{"num_hidden_layers": 10, "hidden_size": 128, "n_experts": 32, "experts_per_token": 1, "d_expert": 224, "d_shared_expert": 0, "hidden_act": "clamped_swiglu", "moe_layers": [0, 1, 2, 3, 4, 5, 6, 7, 8, 9], "router_score": "softmax", "normalize_top_k": false, "routed_scale": 10.6, "balance_loss": 0.00443, "balance_bias": false, "router_bias": true, "init_std_router": 0.0158, "lr_router": 0.00131, "num_attention_heads": 2, "num_key_value_heads": 2, "head_dim": 64, "vocab_size": 8192, "norm": "rmsnorm", "norm_place": "pre", "norm_eps": 1e-05, "positions": "rope", "rope_theta": 10000.0, "rope_fraction": 1.0, "qk_norm": true, "attn_scale": 0.125, "tie_word_embeddings": true, "parallel_block": false, "init": "normal", "init_std_qkv": 0.0692, "init_std_o": 0.0, "init_std_up": 0.0692, "init_std_down": 0.0, "init_mimetic": 0.7, "optimizer": "muon_variant", "learning_rate": 0.0159, "beta1": 0.9, "weight_decay": 0.0083, "lr_head": 0.00906, "warmup_steps": 50, "schedule": "wsd", "decay_fraction": 0.863, "decay_shape": "linear", "final_lr_fraction": 0.0, "batch_tokens": 65536, "max_seq_len": 256, "doc_mask": true, "train_tokens": 272200000, "max_steps": 4154, "dataset": "wikipedia_en"}
Below are experts of layer 6 (counted from 0) of a mixture-of-experts language model. Rows are named router (the router's row for the expert), gate (a neuron's input weights, with its number), up (a neuron's input weights, with its number) and show model dimensions 0-127. Each number is 128 + 24 x the weight over its row's rms, rounded and kept within 0 to 255. Numbers have three digits each.
Before each expert's rows: a language model's description of what the expert responds to; "gets" lists some tokens that make up at least twice as much of what it gets as of all text. This comes from a sample of Wikipedia text that the model never trained on. Tokens count by the router's weight.

# expert 0
Description: Single digits and digit pairs inside numbers in infoboxes and tables, such as heights (1.75 m), coordinates, vote counts and times.
gets: "1", "2", "0", "3", "6", "5"
router:171071125139133128150116123125126126091140128105126137156114139127146110115121141112154146145099087128092141141128147062157113107094118125167133135168151182117140156159149178126094169122146119156126125098121121131112125143174106110120167083124120126139160127145134094072091107118089081154120109131104161109167179096114136140104115108143150150143145119112133152120154103139121138149101
gate0:136099152150172128153136138165135100135120122112068111121103109133142122133145117150134166135176158124150134120119119110109142135080133127113115094150099134132121098106093146118127122183179122119136078083103144089145119119112134158086141118073134169130143101144132135128135121136135122097102119130097126141126135169158131114099175186148086151129168135133154118142140110171078113144119
up0:109085142162106153175134160161127128114124140125106150132093118077130097139140111159145164149135166137107145108117140120116143156134116119080104081142083134124139095117094144116090089146177095132134123117124121137137116125109119151110144113063124189156133107159140115096087126121130115141128094140124116150101138139116158070125161161110122152113157142140131088120147096158113099134102
gate1:132157145100189168115110085167178135144107127112128116148109129146090155113149111125152150128122154127116128125151129158133137130099137178105179165140113130148119149115127100123162116097133122084137169140083119138141109101154135121115118118054144153153135136173112143133105139124111144132145133106117106134121121118105136079125122114109136143143129116120221173124108138162131099110137
up1:130131166093167160115094101140128138121103129133136081122147150090118160133093117165145086102145134098123136116142109147119102140083154165119139125166140144129144155128110144110122156087162080091129169103116144106130133103168134111127126132125152153166195125140092130104116127145160118162140109158090081144140133128151143136077151123124119118176146131161144125149147129176106134115139
gate2:153101140086142121131169145121142122158138138149134132147108098115132123149149126119163197129146124088106118141134136124164073103114133107140137105182115131172153107129136122174094112131154151129150149111154105151126127086143122156152170095095117183152144162123145122161132128063127134112098137153124124178147140151100104121147126131147125173162154148081133141106128133129138145098141
up2:130146122113153136174131214119083133137127153135156114146143098120072102114106120124075128113100130160129126135104102100145154094154118130166111105111156150182145117123115137147132139127121143144117142114180109126105149123149097128099093139125101131175094129148146122149151143152115161121099151154147090108156107109123182125138188107125116122098148139137117116137141138117150091138093
gate3:165118113119128102162130114124132104124127156130103121138161093149142151150163146123113113138113130072150132115126136106141118131149124096130165078115148128162179167093133150160106120123172154115135164136173170116123141105139115177111081139113114143137124119154158168110138120077087150143125139154159128130117148132114123114090100113121061104106126119154187144094119098150120109119140
up3:143133116115120124145121111111117086172101129109101145087132136160158141123126115134125133065117119117127121089155142109173087142151136117141137135119171100121135147135109137175108128123118138156087134115185127119135148116135132120110121182117146112152148084161100141085135136120106165113149140123147165134088154132091145176118104141153094106144102092095173152103093085123130162127094
gate4:144116083093113125136154145117114124094112125103130134171114145135136148094108106109179131166147115157133154107131156158063170108137151154105101168134179153169160143143161135125104125143130161170163131106153068093139148111108139120089098137119142125150141149160140079142137124104113114125135183146111153145130121105127096153120115111097116127159137121116128086139103113157116139126124
up4:137158094098166109117157152114089096141064141137141118119108117124144095125129112117123119103102155157127109104100145121114149159102105150148118146135159128181149153117129089100078112118134142101091119122193095117164160101139147111108140088137120087157132153117145150119154127159091132131127170147148094116105141110078115149120127165113092110107101117136122109133128108182120118144135
gate5:121104179168120134141109123133090125120131085138168129123119146140153128128125124120159175156088089101109110121084082108109149131113148144156147124149168157151153189129122099144141138119125106112129097083062133133104131149137085149077161143103140160138104103160105176152131118163100122161100105120115119134133111103135108133128160111126134140136132149121167125165126127161109152139114
up5:113141197162136118141118113141123160116129130111154124106140137144141083069134136141135156161139137146130173104126137118085111154128117107150126138147139154137180192110139108144093125124090108126128132086101143127108103176130129149103135144130125174108126098151057141135117139118142087132125100078127138140150148119142144171168124076154112094124123135129125153139104129152122174129132
gate6:107120152103156101096152129132166130150091194122092143149141142157135091142117119118159087085115150113120077122134108134095105102114122133135129129126086089150193144109146085135139107161104152134111103120136111090153143110137182144140159162132115126141139151128105121146152075133108113117111135125147113138155095186115123175113143127105101134132141106130102107115126131092171145134132
up6:143127148088116137161128151138130098136109152120134159178115159096134119062172127103155120141138129123125141143079086107128126140106116147131122155160126168122097130122134149126148116130097150154104116152122120152094140153131116120156110073093128088089107141140102113129143103111136167111116111123146112135130131077146056170136130110096090163158128171138106117145120096105146154128168

# expert 22
Description: Bytes of Thai, Japanese, or Korean script, single letters in abbreviations, digits in IDs, plus pronouns such as you and her.
gets: "-", ".", " his", "°", "|", " -"
router:125140092159140094119139111098142143139185135120161069123160143120092154136115083159110166120165126143127091136139161112117090128113199095144129141120106071157130138110117157144147115122134125135130099130105176167153129160132124153142128103145140085105099116126127096121129106141111133149107145151109152124166110099161109097131135121094124081133114116135152132158133105116185157133117
gate0:091143104104151094115108105140156152133099098130126158072110200106131136144122102158124134134084146117076130142119124083157125138143149152111133107178120145140138125090109128108150122136119135147162151142131130131127150164141183140110130157093085131162146149120113079099124146095171107085141153148145111129107159105126119133142143097122113121153132145172156089150107154140093129126124
up0:124148131115135104152128168116086124113132124105118112100139135116145123117133096082168126141118156114169154138093102117119150162112124108089134112159175153165139157146113112163141122152140178133136125140107136139164132114129157164120081139081122139160163153128166101126150117153108131125128170123079172114126114135099117164145125141154086163140088156175164144111083113127104129096137
gate1:174156152135132153125162161148133089156106152102126116109136141123103130113153152127144109129131115108123137110142098086137088101130114133155138130156144102125103158080109153142113041116110125126148163127149122122103134136149121129068160119121150084116153144140092102106118140160146103175103179104165126149122075102132131177132122132139129136120138124096148106106158134126160160107101
up1:170124119100117121119122116090073113117129149125127148127122137140094120140127083116134124153119088149109126187137133139158089134115186114144144107153108113116119114163168106121119146130107132080174141154142111122094148142125133153086118195104171186122111131139140162104136119084138118129126117103139107100107119161077104110134167144122112124103130121145102100156107119141162124101163
gate2:139125171123135134132107085129080105132142106117108144096124140144137095149158128112120082116126149108116120101129131108166129131160087141105101146117150168139116133168142151125151136143137090095104132114153131143163110111114133141113154126135098152127122156104197121108124138135132117150190146147102177095151160121164157137122144158108123169163161111116181175122137130183138088114117
up2:148145134103142112100130129107099101098122116137155140090123079173124136147132112133155122111132147071135110138144112116139070090141091176083132139089107140145148158103144140130141145141106108144114135137114100100115075090104145184052118152141077144125088117111145134121154133125131160148156122156128180096108118114107148119124101137122140148131161127137157131151162132133131128117104
gate3:137132127128151110124127165092114096108096088143136133159143107123109110156118089123128087155154149122117119122141108107116075110157168163130067118138101130113161161127119127116117178129091143139111141129110096158112157148142105162120118127125097139143109144122106112124110147122122116084144097104078132086141150119147136125161155194132136144142177155095091116145153142157166128078126
up3:108091129119107156120178119147133126125186123143102078159098130076115157127158135104098131124132114082119132157149138172109123117140124151141121112104145086163124160140096142151129161134131112129132106163134144076114152176137136162102086124125097101124146126095127145098142166134145120119115166140140146121144104132155097136124128147149153129070131178147182136122120155152126146155098
gate4:138116145103112108144131100114143094130162098100138160156152169116174109130150135139158117150126167152150162116105120111094109116148134125111125122108201129176149143149105102151127092155112146133149133132159091133132136170112069125113152115090111138182167102144133131127114114114178103083180176164135107136134138120140108169126131145133116112115143135127118134143127136124116153108081
up4:140129084115137138077164116138087120128125129110136127150127103113154099117157099145173125120112137111112168131121141128111105088098144144138155128131192124104158175141099163124132089117157138127166090081134116126111129168121067119126097154096122126126154153147150116103107093082115072131106178137101108110135137144132121122135112174110136116169168111123125141122092127121146155124115
gate5:082153136122110136177156126134112093128124127094126139128114152103124111178150153100096140127142155121147140108130107144097096106131149118158115153133126151058144161119143107106175175145116178127138160121136155079072077129128103113093130141148142122151140157116122127097142159116156129125135117084122140146107122100126114127153115152133124092148164074142114119135122114109093082152144
up5:187163136130152145130094118123141131141122133137125151151158155137124126143126142167129121113138139144116148120099107149122131129136117184108131143129092151104098129084145130113103118094130118139097138144182119165116184096103090146130113126099103169096146159152121124131099130161148146135153159160149118104077131119103108125122129119093152098125183168091116133105153196125122140074121
gate6:121131130160061141152140162096132133110107129123128134166107114147142141139125157121134099121130156137076123145116100120130098111128102151180119120126121140147152126129120129146127134094109067102123174103093173081166125042105137101111128160159126134145159144153085139163132137129112158112118129160117141132134116158131107141103094090144175102106125142128136158144111129174117142121138
up6:121108137121152147105132150107137112104158165125127135126100148155137119150074163159096099105146159120139158091108085150152127149145106094129137193155152154104121139150120126114116141135121161130144121116150115105096117149108118131117147104117127118095134149123110148139090082094152131130161153069183139141102129158148085162141165135176124114130158102172154131130138122184138153146129

# expert 29
Description: Commas ending place names, years and clauses, as in In 1618, or Oshkosh,, plus nouns like building, Street, design.
gets: ",", " and", "'", " 2009", " building", " 2013"
router:134135090158140095119140112099140144138184136118164067120162145118089152136114082158115166114172128140130092136142161115114096131110193098146130141122107072155129136113118159143148110120134125135128101130099176166154129159129121155143128105148140088107099114120128095123127105141113133147108142148109152123162108097159106094127133125096123086132108113135150132160134106117193155133118
gate0:154153147063138144140150106175111138124135141103139168115104099125116182118121107108166144132137136131127114117103150109149117114117120151126145150126169117116125142126126190105160146136115154166112094073114146115110109140109096155083098105117149166134143133119146081119128134157141145114163185110133101103108132130166131143139111143109113098159172108094153114134121128133142084088085
up0:151126109109118152137124181149130107092170126115125155115107159164112171112143120109144157114138129172136106154114128131132161145095092126120122142132158108128164125135164136149106177155085166118136129121078113121123077144120106092071111132105165148099103167118168109150099112125105125131120130121105116101156132089152103134107149151115149107175073130091140116125125107118131119118086
gate1:075102137075111115109130165132084128127141085128134125122102165134137126156145108157128128132127136154119148119164101121113147123087134126120135163126120112071117064132080135099153142075103170150152157145141094132146106114123151143105141183130129131092098136142142093123173159076113132135152119124129174133147135119159123175131117114129162131118109146100102102166124110148129118151122
up1:105116121114118124112122130130117144122115113123157152095092185144171130148151105148159152143146102169148140108135104125087128096119125121141151152088115142119094128106118100131160154061109175136144170142147111126131118145076156162128136197095131152132122118102135080131106158105114096079105145152138152138137120111138134143101144141149182122119089163144110120141152143142094129148113
gate2:115103084105101141145172131116146081133095118107096109148159144195157154123170127104130142103149194101153116102087111107103161098145100129132124147129119142106107117090098117105101123126080138095106175140114125117097139094078121128090090114170114102103151132127108119136088138103112109146092112121117138098153159135139155126116167109143124142136148144138133137148122112142137148119138
up2:085140131122097168150144056137090084146128120144106155136108118125141090088129162165125160143076192101167129124088107139124128135140148135121137173138114109115128162072118117154111150094114126111140131123125175129155126110097152140149115115134156107101167110125076143094060124119102113131122130114121141136119153140113138097135139119134106134108120117140111097140140112153137147157106
gate3:137126141138109138143098166134145117124078088097115168090117146133108147177116133117132105153111146111158122112133132134103143156110115133128150104135169156126113156134095132094119119173077074125130145118121114168113136136162133137105161132101132106083111147137169085105147159087096162080167103136119149140163128123110141102116128112121151186145111130123151139133138155168106114079135
up3:086134171117106160121128180090152123140099112068111129090108117121152151138185113163130136159135132092142139126105144133138132101122100137120132117081120147122106168127068138136113149132101099116166167115167160196128102149137126125098158095086122133101137136125132124127148113098106107111142120160162135110121126109086125145101125131134163173119101101121155092137142136122144123113148
gate4:147151171126085103109143157108162107092097138106148177154088129104129083148132160138158103138091134109136098139120103137152122126146119148142163124138109128128147132108125113137146135123150098151097182113134158114100141103130146110082125130095127136143183153152151173134139122159116107158135150145130152137156175143144126130116172076155090120144164107090133128135075135116149090108137
up4:131103117129112119094117106098136170092144106105150161151169102116132138133111110095133109113116106139105117115149121106150163141174088138126101151125123111145157144136169094123090103127153127101119133109079140138125144136099108124137184153093093153170127130132097172141096137116125184098115109161117115196142148142108113124139107075125137087110158105117140142096157111136119111093141
gate5:157132120102118099151141142097137076154133113106132119127123121171104127185125110131118106149145119135148118153094139152130084112130126135118074148141145168110122128097131077107132138140123105162123129163114150086116126158140156145060088157140120119122181138133112077087123121140171105118121152124144095112156144128135151158130129060149148102105094136106121101114153135156133136136095
up5:121119113111109092180151096121142109123140122084145118105134134148116155096101090111166163125128140118142153098097128081115165155120124130142122138120148092155133118124179129155138132111109130119125108111142113096090137172125148113105124171144119130114142130107060110130167153103127112094025152118096106113092153113102112125122098141140103136101101122146144123153129114142142130128095
gate6:162140144159146136146116152168162141105107154127118134130122131132137167085070132091186112118149157091127132122115111143134097134108075159147146125128118131102177109138130130111094141117123157155129144149118133106139127151106116161080093132111106134111111119155131109086136170126138126107141172138104149083172186125177119139118116103146110163115140171157116101128142139136119157099158
up6:062101112156157105097131108155114176114155077112113164128078124120116068086089141129144085107170168081105123129139115139129094147118115162134093120114128148128145150141157116088146119128133151124132129129087134126143129125138138129104084140146122103140167114138121117138108105114127111155128121156108141106106128119187135079136100143142147139119133146191114115153107129151123136148101